From a checkpoint of a small mixture-of-experts model trained on Wikipedia.
Size: 10 layers, width 256, vocabulary 2048, 35.1M parameters.
Training: a variant of Adam for the experts, 364M tokens.
Below are experts of layer 3 (counted from 0) of a mixture-of-experts language model. Rows are named router (the router's row for the expert), gate (a neuron's input weights, with its number), up (a neuron's input weights, with its number), down (a neuron's output weights, with its number) and show model dimensions 0-255. Each number is 128 + 32 x the weight over its row's rms, rounded and kept within 0 to 255.
After each expert's rows: a language model's description of what the expert responds to; "raises" lists some tokens whose logits its average output raises strongly, later layers aside. This comes from a sample of Wikipedia text that the model never trained on.

# expert 38
router [179 155 160 114 139 106  73 115  82  79 108 128 135 154 111  80 145 131 113 101 174 150 114 141 178 145 171 154  99  86  51 115 160  80 133 139 131 158 172 144 163  76 175  70 134 161 135 108 110 118 170 120 136  95 186 115  66 122 107 150  98 131 101 130 128 140 129 111 136 141  89 160 191 178 201 105 125 166 145 114  94 119 147 103 185  85 145 133 145 150 148 125 164 117 170 122  64  81 120 171 193 127 137  92 115 150  76 120 111 155 165 107 159 120 126 111 144 151  89 137 158  93 164 131 203 125 112 150 204 108 101 117 156 169  80 109  66 130 129  92 171 157 174 139 143  97 150 148 158 147 116 121 145 141  74  73  87  94 110 167 126 136  97 142 115  94  62 153 153 125 157 178 107 145  98 142 117 109 118 150  99 132 149  98 111 159 117 120 126  52 154 146 113  98 135 126  96 124  90  78 190 174 141 111 128 131 107 129  67 102 143 119  94  94  84  81 125 107 170  60  90 149 126 124 106 184 130 137 112 145 143 195 128 107 122 200 159  46 116 125 160  71 172 115 121  75 132 175 108  95 119 162 168 119 107 139]
gate1 [107  96  96 152 148 137 121 145 118 117  62 128 178 133 102 133 140 137 176 204 100 122 126  79 115 136 136 157 110 110 151 129 213  23  82 168 120 185 154 125 174  99 102  95  78  65 104  66  86 114 164 185 150 103 101 112  79 171 110 129 139 127  96 140 107  98 136 159 159 114 167 121 119 103 129 132 151  89  96 128 121 178 118 144  74 162  95 106 139 136 132  62 117  56 118 136  97  87 105 132  72  91 109 160 135  97 149  81 166 158 158 141  83 137 124 116 100 141 127 134  86 164 174 179 148 131 169  76 134  99 149 106 133 135 105 107 134  85 143 178 129 136  70 110 124 174 162 158 143 124 115 142 160 133  69 123 102  67 159 144 164  54  86 152 119 151 170 113 106 115 125 167 153 133 124 121 190 112  81 139 134 114 112 159 100 164 123 154  75 173 117 136 110 106  61 111 101 120 180 108 126  81 143  89 133 110 150 130  86 190 121 140  95 160  70 170 110 191 133  95 117  97 146  94 167 122 101 178 106 138 144 132 144  87 200 139 146 149  98 132 171 115 118 110 132 142  70 177 157 181 100 170 125 133 116 127]
up1 [109 167 108 102 140  74 156 119 146 140 121 137 113 117 139 151 194 132 105 133 121 101 119 111  91 178  95 113  86 170  75 134 148 192 154 128 108 118  94 134 143  97 224 185 147 125  74 155 193 128 154 120  73 126 131 165 144 138  94 112 154  85 145 101 186 157 100 173 112 106 109 165  50 143 160 103 135 171 122 135 100 152  76 150 108  83 114 155 185 132  98 185 135 178 106  78 107 138 142 129 118 125  94  50 151 121 152 122 191 154 118 126 184 105 178 173  87 145 125 162 155 107 104 103 111 131 153 189 137 131  88 109 125 181 151 198 114 117 161 114 142  91 152  88 121 180 140  94 182 154 137 159  88 115 139  85 111 120 158 139 122  93 145 139  96 105 108 110 135 136 165 113  96 150 135 118 112 144 104  97 226  89 192 104 186 134 104 121 174 121 156 161 176 110 126 137 138  97 170 174 126 180 145  85 133 124  96 127 120 151 123  75 173 112 142 115  81 159 156  97 116 114  80 122 114  87 161 105 123 125 119 146 143 189 130 136 182 159 218 113 150 143 122  81 116  77 130 100  76 112 112 146 108 116 132  67]
down1 [162 128 156  53 138 118 121  90 137 169 116 178 141  96 122 183  88 119 190 130 162 100  75 100  97  89 173  87 134 168 151 115 186 129 132 105  89 109 133 134  60 155  89 140 133 121 116 140 142 137 161 143 118 121 128  81 184 198 111 118 158 104 145 171  86 162 117 142 164 109 153 151 128 127 168 119 175 148  99 145  89  66 159 134 110 116 114 227 143 149 134 179 109 156 126  96  98 105 114 136 124  85 105  97 121 108 155 175 191 204 134 123 105  70 158 144  92 135 165 146 159 158 131 198 162 134 166  76 114  65 116 132 129 156 116  64 104 145 122 159  90 177 125 165 128 133 119  42 151  89 130 107 169 134 173 104 102  75 111  84 128 135  81 117 106  96  95 143 180 107 118  86 129 147 149 165 131 116 156  49 128 126 126 142 169 117  96 171 161  60  84 155 161  79 115 121 152 150 175 113 105 145  80 156  23 110 156 148  98  89 109  91 154 143 153 133 146 110 130 162 159 112 100 106 109 120 167 107 143 138 121 105 191 116 148 137 167 114 148 141 150 152 178  96  73 127 131 121 124 142 144 111 119  94 106 127]
It responds to: Middle syllables of long words and foreign names, such as Lingu-ist-ics, Cand-id-ate, Kommun-ist-iska, Manol-op-oulos, plus word starts like Com, Ch, Christ.
raises: "i", "er", "a"

# expert 19
router [ 72 175 144  96 128 102 149 185 124 190  89 147 110  98  75 167 149  84 164 198 131 161 110 181 101 185 165 154  87 114 180 129 119 152 156 112  95 164  73  92 119 115 156 198 154 113 154 127 119 164 111  82  67 155 127  97 101 139 162 108 173 114  82 134 135 156  73 105 124 125 132 125 110 110  94 135 185  71 118  98 148  71 154 129  86 148 132 141  72 153 107  97 171 174 129 132 113 149 147 147 115  99  87 141 177  89  96 177 179 129 174 139 139 173 155 123  86 143 129 134 154 177 139 157 138 124 105 142  87 110 145 106 114 130 116 104  88 104 116 164 102 137 153 154  80  55 158  79 142 140 109 147 159 130 160 103  76 145  98 150 163  84 138 152  88 145  82  86  75 172 128  63 135 110 144 139 204 111 139 117  69 137  95 118  95 155 164 149 140 133 151 125 189 160 100 104 143 126 170 141 134 160 126 147 129 157 159 165 139  98 123 101 171 114 115 150  79 181  90  95 141 132 186  94 149  89 168 130 114 106 119 151 124 149 222  73 114 139  93 165 152 147 102  67 106 168  89 141  74 146 119 126 129 100  75 132]
gate1 [171 143 107  74 162 110 143  91 169 135 134  76 140 123 140 121  68 107 154 132 108  88 155 133 140 119 102  88 103 141 138 163 143  39 122 128  83 107  98 139 140 171 163 168 110 100  79 154  85 128 147 130 139 171 189 124 101 113 132  90 145 124  94 166 170 103 132  90  84 132 106 101 110 100 118 116 154 124 177 182 150 111  88 130 179 151 138 134 144  97 178 118 194  96  82 130 153 165  70 127  91  98 111  78 104 182 132 105 157 125 165 121 119 118 172  73 128 104 126 114 132  85 163 134 177 129 102 197 177 204 122 105 168 146 149 111 156 162  75 134 127 172 182  87 141 126 107 181  66 139 126  62 177 158 123 180 175 132 130 123 133 114 127 149 127  60  88 165 139  85 136 117 113 121 128 115  98 116  94 147  68 101 129 119 113  94 130 108 158 222 161  98 120 127 156 118 103 101  89 147 178 120  96  99 128 116 122 112 134 145 112 108 156 159 159 168 126  95  59 142 118 134  89 148 147 147 113 105 167  96 115 190 135 119 146  72 129 152 158 147 186  90 119 203  59 149 104 123 184 149 142  89 159 162 170 176]
up1 [ 88  97 154 142 119 211  87 130 151  98 119 116 130 145 135 151 167 127 115 125 158 144  85 179 190 103 150 116 101 112  79 116 122 141  66 133 164 102 174  81 105  92 108 105 112 109 155 122 164 146  90 129  84 108 110 142 128  62 120 142 112  69 163  91 111 149 114 125 150  99 146 151 163 127  75 144  77 118  93  85  96  96 140  68 137  80  96  98  88 137 112  51  96 133 196 146 162 128 102 122  60 155 154 189 101 102 166 181 103 197 156 102 118 168 101 123  95 122 144 163 103 140 154  91 110 127 115  85  98 104 101 129  90 155 155 103  45 119 178 139 156 104 111 178 126 145 153 139 147 102 130 129 108 104 151 105 123  70 124 118 151 136 126 138 193 154 164  74  76 137 135 135  89 137 157 117 103 116 102 137 194 149 128 124 152 189 157 139 125  90 105 127 160 127 148 112 157 138 154 178  67 161 144 144  96 132  88 173 165 162 126 104 126 115  88 139 138 172 190 118  96  88 139 183 110 155 120 171 103 122 119  88 127 160 139 178 130 186 122  85  91 155 141 122 217 110 162 149 129 113  79 176 160  60  71 146]
down1 [121  96 159 152  92 191 130 164 140 108 122 172  90 140 127 168 190 168  90  65 114  83 113 159 101  94 161 129 100  77 158  98 134 113 160 135 171 118  72  96 123 131 120 141 142 145 118  55 140 153 125 139  83 154 107 130 129 157 147 134 122 142 124  71 109 172 137 162 135  92 209 129  89 106 109 152 162  92 157  65 161 173 139 207  76  78  89 109 169  55 143  57 156 158 136 117 118  91 156 125 126 146 126 121 141 146 160 100  84 146 121 118  90 135 112 159  89 182 152 111 140  97 145  27 136 136 125 165  82 137 136 118 102 138 148 121 114 120 151 178 150 165 156 111 166 110 110 117 156  60 103 104 123  87 147 117 132 134  91  65 116 142 117  96 162 161  60 173  95 170 167 191  83 115 146 128 129 124 144 191 160  96 203 155  95 163 166 101  82 107  93  91 100 130  93 152 126 180 116 146 109 135 125 109  79 105 167 113 123  90 142 134  99 122 145 145 143 116 133 156  94 120 115 103 149 160 154 109  96 135 144  74 144 185 143 105 140 164 112 167 150 147 104 124 120 138 212 149 103 134 135 190 172 114  71 160]
It responds to: Numerals and number pieces in statistics, tables and dates, such as 90 per cent, 99 matches, 19 in 1986, 104.3.
raises: "%", "-", " ", ".", "0,000"

# expert 11
router [ 84 132 152  82 142 139 156 118 110 136 151 118 111 111 158 135 168  85 142 156 111 179 109 111 108 155 110 119  68 118 150 138 128 165 188 182 136 130 126 112  90 121 126 104 110 133 123 139  70 170 140  75 112 185 130 104 104  91 164 103  84 120 129 140 169 189  73 132 203  90 111 132 113  77 125 135 178 102  84 196 117 143 132 106 153 155  90  87 130 123 136 205  73 121 109 111 109 154 128 111 145 127 180 114 169  70 128 182 141 163  91 152 107 133 103 135  70 145 125 111 107 125 105 127  98 104 150 189  95  85 135  82 123  79  97 146 139 133 162 127 118 141 123 200 164 103 178 113 114 156 110 133 150 128 169 143 191  51 106 112 119 138 143 187 132 150 136 132  60  81  95 120 118  64 174 142 105 137 104 175 176 187 171 106 108 142 117  94 139 162 155 104 100 170 117 104 124 108 152 161  82 121  60 170  97 139  81 162  85 172 123 115 174  90 134 128 129 107  85 166 188  83  91 147  76 171 111 134 103 128  81  73  77  92 148 150 145  85 120  87 134 145 127 145 117 132 158 158 202 159 126 155 132 167  77 124]
gate1 [140 148 149 166 145 113 128  89  81  96  73  93  22 143 106 133  90 175 183 176 125 147 122 136 176 122  87 135 113 171 129 151 123 114 159 115 107 109 112 151  94  98 157 162  99 149 102 211 105 117  92 138 111  84 129 160  98 132 129 117 127 108 115 157 156 136  95 136 145 155 112 132 118  42 143 154 173 114 148 113 125 120  90 126 126 133 162 133 181  91  80  88  51 133 101 172 143 154   9  58  88 140 131  69 140 136 150  55 140  89  77 150  81  61 146 123 124 126 165 170 124 141 119 120  96 133 184  69 147 113 126 177 115 105 129  33 125 156 141 156 141 114  66 128 125 139 111 183 133 124 158 148  96 119 167 163 117 140 183  90 149 149 106 132 158 115 172 128 108 113  86 138 141 164 102 129 163  98  67 121 151 145 112 154 180 109 140 177 108 120 136 142 152 132  84  98  91 124 170 113 123  98 121  91 125 169 105  59 144 107 107 122 144 130 147  94  86 118 143 128 106 125 118 100 138 108 157 127 155 117 107 132 129 133 142 191 123 149 219 148 162 182 114 140 158 133 166 103 170  99  89 154  87  99  90 103]
up1 [132  95 101 107  86 169 163 175 165 101  59 154 122  88  94 129 115  86  97 162 124  79 113 183  85 105  78 255  91 175 119 153 132 152 159 137 137 140 122  95 131  79 104 122 137 188 155 146 182 158 145 161 111 147 114 103  79 166 184 103 114 140 143 111 131 125 154 106 111 119 141 106 133 135 132  80 111  59 186 178 180 147 149 120  97 123 154 133 143 123 140  95 158 105 146 106 173 158  97 111 171  95 142  99 106  93 146 125 118 171 136 114 112 192 161 108 148 127  82 142 164 132 120 141  81 146 112 161 135 106  96 114 100 167 161 115 116 115 129 194 131 118  92 105 129 117  98 117 122 117  69  99 112 187  98 106 136 171 111 208 120 156  78 113 139 160 142 135 168 114 126 180 182  94 115 107 156 158  88 140 159 140  90 105  88 146 138  35 161 118 150 167 131 152 151 124 185  53  80 198 146 109 107 118 134 174 188 100 149  68 135 132 101 104 105  91 136 111 166 157 190 109 111 147  74 139 172 133  92  67 114 107 110 140 170 117 124 159  77  76 144  99 109 139 136 115  80 142 130 131 135 105 118 143 142 129]
down1 [150 101 142 202 104 184 129 199 146  96  91 166 103  95 101 107  93 161  59 189 167  89 146 135  93 105  70 125 157 130  94  94 183  91 188 175 123 150 142 149  94 123 134  97  27 138 206  74 110 136 178 118 124 100 117 148 140  97 129 144 150 107 156 137 106 111 174 141  91 127 137 109 198 111  98 142 103  86  89 197 137 111 146 112 133 164 128 118  88 235 157  81 144 122 132 113 111 116 125 159 142 171 109 143 122  96 140  96 111 147  99 115 106 145 152 141 128 154 132 170  92 108 103 150  96 125 100 188 134 126 101 111 112 107  74  72 138 119 118 141 138 130 144 158 129 138 138 128 132 109 109 112 117  80 134 115 146 190 112 118 119 124 140  82 130 135 156 136 136 124 170 115 149 121 136  97 171 121 148 104  82  42  89  81 116 132 185 143  90  72  94 190  90 141 166 126 179 167  94 102 189 118 183 130 114 159 111 174 138  62 146 185  84 105 117 157 202 121 144 145 152 147 160 146 127 141 165 110  76 106 139 156 153 139 109 110 145 131 104  95 180  82 105  83 123 152  90 127 117 174 127  83 143 134 113  92]
It responds to: Short inner or initial pieces like co, e, go, A inside words and names, as in re|co|rded, N|e|w, Yu|go|slavia, NC|A|A.
raises: "ver", "ur", "lo"

# expert 1
router [115 114 189 139 168 114 107 177 146 121  97 131 174  96 120  83 107 137 154 155 107 143 132 128 167 160  61 139 195 145 126 112  72 208 140 125 142 160  67 148 116 102 149 100 154 117 134 163  97 103 118 123 141  71 122  81 153 137 117  72 110 133 121 174 116 183 184 104 154 100  93 121  64 102 200 102 148 105 132 145 138 115  99 132 140 114 185 114  78  84 189 141 171 176 170 146 102 188 195 133 178 169 110 171 169 123 137  98 196 126 115 135 211 139 112 108 124 123 121  94 158 151 128 122 115  93 153 145 125  97 146 144 122 106 162 192 149 151  96 140 185 157 148 143 141 151 151 126 145  88  98 108  82  74 131 124 186 174  99 105  51 147 142 149 184 120  63 130 138 117 139 124 124 176 110 132 168 112 161 157 130  83 170  89 174  81  86 142  95 100 159  76 155 111 138 177 116 103 146 130 106 138 152 178 149 154  90 161 134 134 117 174  98 110 123  90 153 136 109 133 159  75 130 129 124 136 120 118  66 135  83 192 143 114 168 159 144 150  79 140  92 150 193 129 132  95 121 103  92  85  89 110 179 105 142 132]
gate1 [ 91 185 163 157 115 141 132  78 135 141 111 112 148 176  90 122 178 111 161 193  78 123 144 188 124  89 106  95 137 112  96 118 123 109 124 149 126 119 140  87  98 204 116 121  69 105 137 177 146  97  85 101 141 129 132 151 143 213 112  66  96 132 177 134 108 111 181 105 119 151  82 102 141 105 171 157 130 119 125 116 155 122 154  40  99 165 108 154 135 106 157 130 147 135 173 163  70  77 144 165 118 149 100 169 148 134 123 165  98 135 147 120 124  96 105 112 122 113 173 147  84 186 161 122 135 157 115 162 190 118 109 136 177 108 113  99 165 161 119 138 157 127 120 149 139  88 109 176 116 160 151 150  74 125 130 101 128 119  97  48 137 168 130 163 162 106 117  90  83 166 121 132 114 140  95 150 158 189 125 163 184 138 149 127  77 153 123 120 110 178  69  92 102 156 135   5 118 155 222 134  99 105 104  88 176 143  95 149 120 125  99 117 150 138 153  65 121 128 136 152  94 151 106 188 136 122 167 106 154  98 106  93 157  82 129  77 148 104 107  70 149 126 108 114 110 105 140 126 174 135  97 124 131 212 138 154]
up1 [124 133  97 116 103 108 110 191  65 134 146 106 121  64 115 107 101 152 146 130 200 155 118 150 100 144 162  84 150 172 141 129 112  90 134 122 168 147 202 142 136  70 144 143 137  68 126  83  97 147 132 168  89 133  45 103 101 145 112 125 122 158 141 179  98 182 160 125  55 134 119 135 102 121 147 107 126 206 162 124 168 112 146 141 144 139  97 131 100 100  88 104 122 150 134 106  92 138 112 180 175 159 154 143 114 121 134 124 126 176 155 171 128 119 134 152 128 177 133 133 112 120 163  75 103 166 138 122 123  77 125 145 180 216 128 141 118 158 181  72 145 137  59 122 144 158 121 133 158 130 102 129 106 194 121 150 190 122 120  90 168 141  90 173  82 186 144  94 112 179 154 167 129 173 140  47 108 128  84 107 130  84 114 180 126 103 117 114 126 165 149 142 128 143 116 195 135 145 140 116 128  82  63 145 137 133 114 116  59 121 140 132  82 180  77 143 156 165 136 182 146  77 159 126 170 199 130  76 124 104 129  94  77 161  91 169 123 167  94  98 109 147 106 133  93 136  99 152 120 126 142  98  62 108 158 177]
down1 [ 63 111 143 138  89 116 146 113 125 153 131 129 101 116 175  73 162 132 172 127 102 125  77 138 119 126 135 129 106 157  84 136 169 149  92 144 101 135 124 114 136  99 144 185 166 129 114  98  92 144  91 154 133 124 167  95 132  80  85 164 165 137 146 117 176 132 130 152 126 172 171 127 211 133 146 141 103 142 164 140  97 157 165 124  92 109  85 134 116 158 156 138 164 117 149 183 138 171 107 141  93 109  91  74 116 135  87 169  98 103 102 119 136 144  78 165  84 117 160 157 136 134 110 104 140 130 112 166 187 152 154 135 194  87  97 109 140 113 124 142 125  73 213 117 110 117  98 120 196 163 137 167  78 134 180  73 165  99 166  83 163  74 139  79 152 139 125 147 111  91 148 164 127 101 112 141 105 129 142 147 114 194 118 146 145 122 133 130 162 186  98 149 127 145 140 107  73  78 150 159 119  50 108 176 128  74 153 113 152  96 145 166  87 131 122  81 167  74 135 147 107 112 139 181  73 121 126 128 106 141 125 141  71  85 142 168 179 103 131 162  39 255 119 104 150 142 147 139 116 187 114 121 108 115 197 163]
It responds to: Word-internal pieces, especially g, se, ish, i, inside names and words in tables and lists, such as Co-g-nitive, Col-g-ate, Vorarlber-g, Ke-se-lowski.
raises: "um", "und", "et"

# expert 45
router [177 139 112 106 137 127 141 122 134  78 106 141 100 125  76 103 118 141 118 151 118  74 133  94 193  92  97 177 103 178 147 174 139  41 133 158 168  88 155 137 159 105 163 150  70 121 102 162 150 172 111 125 151 104 150  84 118 139 108 132 101  86 118 154  77 108 145 147 114 107  97 157 102 199 131 133 120 128 125 128  88 155  55  82 120 108 110 129 107 118 141 174 138  73 112 153 127 114 147 138 149 119 168 162 103 147 106 165 137 136 194 161 102 126  88 110  96 115 126 134 128 154 134 165 111  92  71 168 143 124 140 142 109 141 143 136 127 147 159 112 146 115 153 168 150 144  94 164 102 139 158 115 126 143 165  74 124 145  94  45 167  88 136 142 148  75 123 113 156 133 146 117 117 142 113 161  78 140  86 168  89 129  96 173 110 157 143  91 190  92 154  84  93 180 168 111 141 146 196 117 102 109  82 103 163  73 166 165 120 151  97 183  88 155  70 174 184  75  82  74 135 174 124 169  96 129 143 107 122  88 154  93 120  81 149 169 101 206 140  83  62  99 147 141 145  74 194 147 175 155 130 188 180 130 117  91]
gate1 [101 169 108  53 126 165 155  89 144 172  83 182 132 143 110 127  92  66 137 116 147  89 151 168 135 139 134 103  88 177 107 156 104 113 100 151 112 126 110 133 120 144 186 147 159  96 216 168 191 194 118 128  81  88 135 156 137  93 156 150 112 116 162 130 161  99 161 126 142 141 114 174 125 128  81 121 165 185 117  73 113 143 106  90 193 125  95 157 130 183  92 174 117 149 120 123 109  71 131 115 138 139 156 149 107 161 108 146 125 135 142 109 185 128  35 158  95 136  71 116 138 195 144 143 108 122 153 165 142 105 161 140 121 135 154 158 122 101  94  98 142 106 171 126 150 136 139 118 179 136 166 114 142 152 133 168 198  76  81 104 124 162  90 115 121  73 131 141 166  82 124 117  57 158 125 146 108 144 106 111  84 133 138 162  98 104 178 123 111 144 188  97 185  96 115 102 142  92 126 187  79 166 128 113 132  94  98 149 170 182  90 108 133 121 132 162 168  99  66 140 100 159 154 132 105 152 107 140  94 157 165  67 102 112  97 161 103 117 134 101 179  49 131 109 163 124 174 126 198 109 136 155 195 121  93 134]
up1 [152 180 132 139 141 126 117 140 117 116 132 139 133 172 170  84 153 163 115 150 115 117 112 118 139 111 144 143 168 111 144  84 165  99 118 124 119 134 147 162 135  90 178  86 115 143 168 155 134 165 144 134 106 160 183 124 130 167 165 112 130 173 165 121 115 132  85 155 113 136 148 136 103 160 145 135 118  65  91 127  34 126 172  93 149 127  77 114 142 129 116 104 130 158  56 126 146  74 101 130 125 114 107  98  94  88  79 106  95 104 153 135 100 113  77 111  80 143 150 103 137 120 154 142  73 128 113  93  65 127 142 186 150 141 142 114 131  33  61 113 128 129 119 154 197 126 125 130 173 107 138 161 191 124 144 133 115 137 122  85 181  90 175 102 104 168  80 187 194 159 120 135  78  89 108  76 110 146 137 141  85 122 211 116 126 127 156 149 118  87  94 116 128 148 140 163 122  92 128 155 162 159  71  67  68 129 114 157 152 111 132  85 185 145 120 128 155 106 147  97 143 168  74  51  94 151 148 175 181  93 170  81 183  97 131 123 111 134 203 111 101 145 113  48 135  73 169  92 102 139 135 191 127 154 138 103]
down1 [178 155  74  79 104 138 137 189 125 132 209 119 123 133 133 151 112 123 111 132 170 136 133  78 160 124 143 137 172 140 116 125 106 203 157 151 108  79 154 158 131 117 134  97 146 125 195 141 120 137 120 125 134 166 161 107 101 144 152 178 164  89 139 120 159 146 104 106 159  89 107 126 157  69 121  75 127  73  79 180  98 103 110 140 115 139  90  91 115 149 139 158 118 149 116 102 115 194 116 130 140 126 128 129 133  50 125 146 111 139  88 156 157 141 140 154 129 227 155 224 157  90 101 146 182 107 122 125  76 112 137 154 165 107 121 149 118 179 149 144  95 225 126  92 102 185 157 161  90  74  83  94 167 111  95 179 124 127  65  74 112 118 168 108 175 149 173 173 147 118 148 131 166 102 141 142 175 112 169 153 113  92 164  46 161 142 128 128  60 121 142 148 132 119 105 129 132  86 104 196 123 153 141 117  88 113 193 131 140 118  85 131 139 132  99 146 108 133 156 141 127 150 145 101 169  80 156 111 151  88 101 110  89  72 104 118 161 126 163 118 149 122 150  94 149  99  84  71  72 112 135 158 152 100 123  76]
It responds to: Inner syllables of longer, often Latinate words, such as la in implacable, ac in capacity, c in replaced, ri in describing.
raises: "s", "to", "na"

# expert 31
router [165  86 119 117  81 136 115 157  59  89 124 125 143 122 138 124 106 125 172 100 164 132 178 136 146 132 135 143 103 106 112 167 133  33 117 162 151 109 152 179 131 105 148  85 143 135 180 163 123 160  93 127 154  96 114 111 124 110 131  89  82 149 134 128 150 148 129 173 145 175 144 190 110 167 134 175 111 143 119 104 109 170  87 141 110 166 127 143 179 128 173 163 164 159  96 180 203 112  71 178 159 112 137 150 131 159  87 129 147 175 107  96 102  85 148 126 121 148 114  62 146 160 139 130 149  62 164 127 158 121 140 170 106 104 110 107 115  75 130 116 101 139 147 122 131 156 114 147 104 117 108  76 201 157 155  98 196 167  96 141 143 142 101  94  85 120 180 147 158 105 138 171 116 137 106 152 127 167 161 130 122 101 134 158 127 133 164  93  99  86 165 136  83 111 112 174 180 165 137 147 127 117 128 166 110 122 178 149 127 174 116 155 130 168  60 199 158 107 136  99 113  84 163  12  90 117  95 178  98 142 173 124 157 128 102 172  84 125 143 106 127 118 123 112 179 146 192 162 100  75  42 190 160 144 121  94]
gate1 [ 86 179 107 150 176 135 217 169 166 146 130 170 132 174 101 128 113 139  98 134 107  78 131 109 163 131 108 181  70 143 101 157 101 160 132 138  93 120 118 107 116 133 124 166 163 143 148 122 188 125 147 168 144 136  97  78 113  71 126 167 190 115  95  99 164 100 152 112  99 120 121 138 180 204 155 150 111 196 115 141 145  95  97 169 130 131 145 208 106 160  97 190 141 122  92  66 103 140 151 113  79 110 105 113 127 141  92 106 185 128 141 164 140 107 164 114 145 109  82 140 103 138 152  97 120 100 118 138 108 117 109  97  96  95 109 123 182 177 153 120 113 131 170  95 137 110  50 143 124 139 144  93 157 140 130 146 140 145 103 139 123  24 119 143 170 142  35 128 114 127 194 178 134 167  79 199 156  77 138  87 137 129 104 165 105 164 118 188 171 133 154 140 146 151 194 106 163 154 128 162 148 163 125 119 150 106 106 129  88 112 135 147  71 203  73 144 174 135 108 150 179  99 115 155 145 103 115 133 103 159 150 176 133 149 135 127  70 128 144 168 148 146  98 104  85 128 176 123  80 123 130 105 129 174 122  86]
up1 [ 72 136 108 166 141  98 121 128 194  65 122 154 183 125  93 143 112 222 181  85 159  87 164 166 132 105 142 124 137 132 113 128 145 104 155 141 130 168 110 131  57 131 114  80  80 109 140 121 127  94 124 159 165  96 100 132 194 128  96 110 142  77 133 130 125 111 103 123 127 171 123 142 148 127 102 113 139  63 134 126  99 121 127  67  66 144  98 157 128 131 100 123 120 127 168 144 109 152 172  90  86 168 142 160 120 130 198  95 116 138 164 152 126  95 158 157 120  79 166 156 144 148 130 152  95 116 145 190  86 145 175  44 109 144 188 133 133 155 185  49 198  36 163 129 122  78 122  74 128 140 201 122 117  61 143  84  85 127 122  92 149 106  93 157 117 142 149 118 118 119 126 125 141 160 122 150  77 131 170 143 118 134 181 116  99 159 115 136 150 154 116 173 170 123 203 127 114 107 131 170  91 193 129  84 115 129 105 142 188 136 158 168  81 142 132 129 180 129  80  90 126 173 115 131 104 137 136  71 118 124 138 140 127 135 115 165 131 146 119 157  87 144  85 127 124 133 136  87  44 148 160 129 142 133 140  66]
down1 [ 94 117  76  72  89  83 100 160 136 136 111 129  80 123 100 117 142  97 160 127 109 159 111 108 148 160  86  90  98  99 107 104 117 139 103 169 146 152 128  96 114 168 121 122 111 126  95 114  78 147 105 162 131  92 161 105 140 138 104 130 156 133 153 139 140 122 126 174  10 149 198 132  88  93 184 135 124 156 134 203  95 103  96 189  47 196 142  83 103 143 114 174 116  97  99  95 158 133 135 148 131 157 175  87 115 105 143 137 111 147  80 151 117 118  97 110  69 132 116  74  94 162 199  68 130 112 109 152 133 163 121 208 101 157 111 157 131 128 179 140 124  89 143 120 205  60 125 137 158 103  99 118 139 142 123 142 169 126 161 123 130 129 152 117 106  87 105 185 123 162 110 115 174 176 190 117  95 131 102  91 127 140 131 161 112 187  84  80 148 143 156  96 115 127 144  85 115 129 100 122 104 137 142 201 141 146 100 153 158 124 119 135 149 192 121 114 155  65 123 142 103  61 151 119 121 105 102 143 152 106 122 120  80 123 121 152 130 121 134 164 138 147 136 141  74  95 200 137 130 151 188 189 126  91 194 194]
It responds to: Inner syllables of names and words such as ur, chi, li, com, as in Tsuchi-ur-a, a-chi-eve, chi-li, M-ur-der.
raises: "e", "a", "b"